Below are experts of layer 7 (counted from 0) of a mixture-of-experts language model. Rows are named router (the router's row for the expert), gate (a neuron's input weights, with its number), up (a neuron's input weights, with its number), down (a neuron's output weights, with its number) and show model dimensions 0-95. Each number is 500 + 40 x the weight over its row's rms, rounded and kept within 0 to 999. Numbers have three digits each.
After each expert's rows: "comes before" lists some tokens at least twice as common just after its tokens as in all text; "gets" lists some tokens that make up at least twice as much of what it gets as of all text. This comes from a sample of Wikipedia text that the model never trained on. Tokens count by the router's weight.

# expert 3
router:593520525522561443462514475523456478495547476518519539449406463466502519525571478517442499487551472484516491527527488472513555485461489504559506427540497575566447514490492487543439525527481442508539536493462570473499453518446510553482570556528564460537471450453506482461433530490434535444
gate1:448516487475476491455441493546511523493477488452500592517503543486470492472505471513491471459471483446503428445415488565498457501506514511481437522504520527530592459483535518534472529494459524550451412583480531558417537463448571487552465543531537568490429531495545505509562518512484563517
up1:479528557450482473460488545487488590497516498430486493413502563481544512525524499441499566551477515542388474476555469475432428480515523495492508511468599464513511522419492523506556544478442509502468543496492482513483575472500481522465548511526495465456476481544545467435511480494503608508
down1:572406436503532491527525455477489506547488490540503504570558443471529449532480508456559439497492457472586536508505548502619535518538424446511483501497455487511541421487479486514552496520467472494518467484452456421522443449493516491542476527483514513571527488482463492511552540557473469564
comes before: "1", "2", "3", "4", "6", "12"
gets: ", ", " ", "| ", " in ", "–", "- "

# expert 85
router:574503523551535468503481477496489510453514498507452489522557491510520575534542527515524482593538485481493478515544485431528523483381520484489492471477500532471443524483434543552446477499551493554586444504450537452490480462503533482416546495562518477589487494493516425422538510526481430504
gate1:540652502496468566453522500551486455555429491531560507501523463462467512512496479541484486514521537516574583479510428502559491559455445483441515480467484488512479522462540394489487448511536507502522482495471456554581480524517522489483522539448403486498551498494448491512480507498470464509
up1:481578517517526499500502476480449467535500469460471500576532569460509500514481501477506480496427461553607492532452480435565563464546475448447495496491457455460458518441519497509530500463594567522538493498527527513474452457542584464506534425538455492483468510511548494507585528497519420512
down1:536522564442523510531468431473436551535505467434520439519489549446448508486545448524499543532533500386593524537469466533491490463491555458526466521475465552520518486491519502526462480582497485485481450540497473544425465443571513486555577495520561454539497517465475535552458523489465493477
comes before: "1", "2", "3", "6", "-", "4"
gets: " (", ": ", " | ", "\n", " in ", ", "

# expert 53
router:537467442511546469499475519440492459418479547532415536551528463560499570482460522476494511577483558521504470532551473433484532494455524470513480521551498465516476504499546478520440547532490480453514489544458507461444523518516537505540477534459578554432418552503539431505467521511414568466
gate5:426541468510502520423529507514575632487512522498463495506547534514476459519512484502501475488516466514486454593479510488484455512513571514504487585467537531533508435477483509505583364526481465535464528498492467533457492514458521444554520513488511507463464529534384534520475478512494462501
up5:437488525562552499476483434507503456475450506559483494490507561469413432526486510567511455496571466482504573609492436467496454450508487480518416521528448517493475479501472483561513481601501560525480492490549455552538489496478503566558492511464520455545454500577491516562496516506489482516
down5:509474462462471352464502473509474505430485548473510503501449516509518528468490529526448538538539520548543475559466521501502465485421531534517538471493486450451473509515483413509522445502415433508571531544523473502545498494493453584499542502487538456532508572524593499489529484579503527518
comes before: "\n\n", " The", "The", " He", "==", "==="
gets: ".", "\n\n", ").", "s.", "\n", "\"."

# expert 94
router:512525593444566469503520478476473450422516471512532584546462468485494485462476416509515493420405480461574546461514541468449498496471486490540592507504444477468535549477520513504485509443414523456526579476461521472505523513485531550472501504513495512468537516501536498527537530435483588487
gate1:439455445541535514420545578449533487568532461487573467486482545582444498468595506514476544514505451459530499482492533575504548468494520533530462468510530518482500446545459509428500479472523542467429430532410530412489528505498496458509502524459496531520519509482506498509490596481471512510
up1:497518471581508478592489507524484500538514424533461482539472477491418469516548515491556463474515445570445468532507560484536460541534466448536437486490556476505503499474567531523565428440533505507595511425574483480538487528424501492452560509508475491487402523521509524466504485522486508529
down1:502509552527486397500510511509452539443526476553589525447453545551489499565521484450553577538486464496521513473449497444454453558545487476515513557429496451518464411477458460492488582467515529559491500561530500540536490536467510501472492455512410460536485540506568495518482451460497501523
comes before: "\n", "\n\n", " The", "ic", "ins", " In"
gets: " |", ".", "==", " |  |", " ==", " |  |  |"

# expert 97
router:550455464546529488501444489476548471436520466497512539549481472511536554570473501555476537493540571549462495457504500498536577561475447527473506472533465534546516495441547489496442501484528460591547427484463554467508516454495563479479518551557549454520475471435542469447464488506419434455
gate8:492555541475533503477500517483453440488477552532491560468521507502494473428436575480501453505455526487486635482495470423510498444507481476530483477477500518520492536533418458545496567500559526525486603507507527577539530433517478469512505434452494514545488491493548485508541502571462414522
up8:532515535478541562458539511526500401561504585539581539413496534523552452514460523414467423464528513486451460505431444490509534496553513481508543509576537491494508507507484479532447506548522498440476531534501481508526424480550487457492505474401468533535471452474520491525460528533464546507
down8:526538514542494458532478484492471567414459528494459510513466487508503494533477547436445531488523493545563471478484486387554485500493430446523523513476510437455429538484505448509471526489474521599526512535462453587499497418532496523495458547508473482479509527452569523541577494588524527530
comes before: "1", "2", "|", "| ", "11", "3"
gets: "\n", "| ", "–", " | ", " ", "- "

# expert 111
router:558521511498591455464507507503546448544505531431563563493466533469471512506541428467459515525481491458516470527505491550433539386467559485483549494455555512501564490488580474528455518446512464539504520526476520484465500493459547567522562515494573527505452526461423461505545531476432461509
gate1:548549543495462511482491496512506551503550520472501474501501566504493444566470437480453530400537460530474524471494513567554548526509476514498523467500474417501585480511454580440578557491523561431425563542526484476449527441527429478466563478499460489475518496473445503474490466473534514474
up1:544439548436476522484506481478503504520505534472425509536517490501569550482571588457503569457458487563518461520487489506473567567495508518531458435456481498515523542550435594494474517475524512475495418525484444419451432508516493527466536442442491508581492504547486512510561474494483495446
down1:492507448464460438512510489515505468481497423459506508545526426521521540416544534504571537481504533467510486544448519460475521496486462478521576513509486499599520503505525440532451488451536500507504594575525469500510462503473558571440470484469484582521442454482458479583484581462465482540
comes before: "| ", "2", "0", " | ", "3", "6"
gets: "–", " and", "\n", ".", ", ", " The"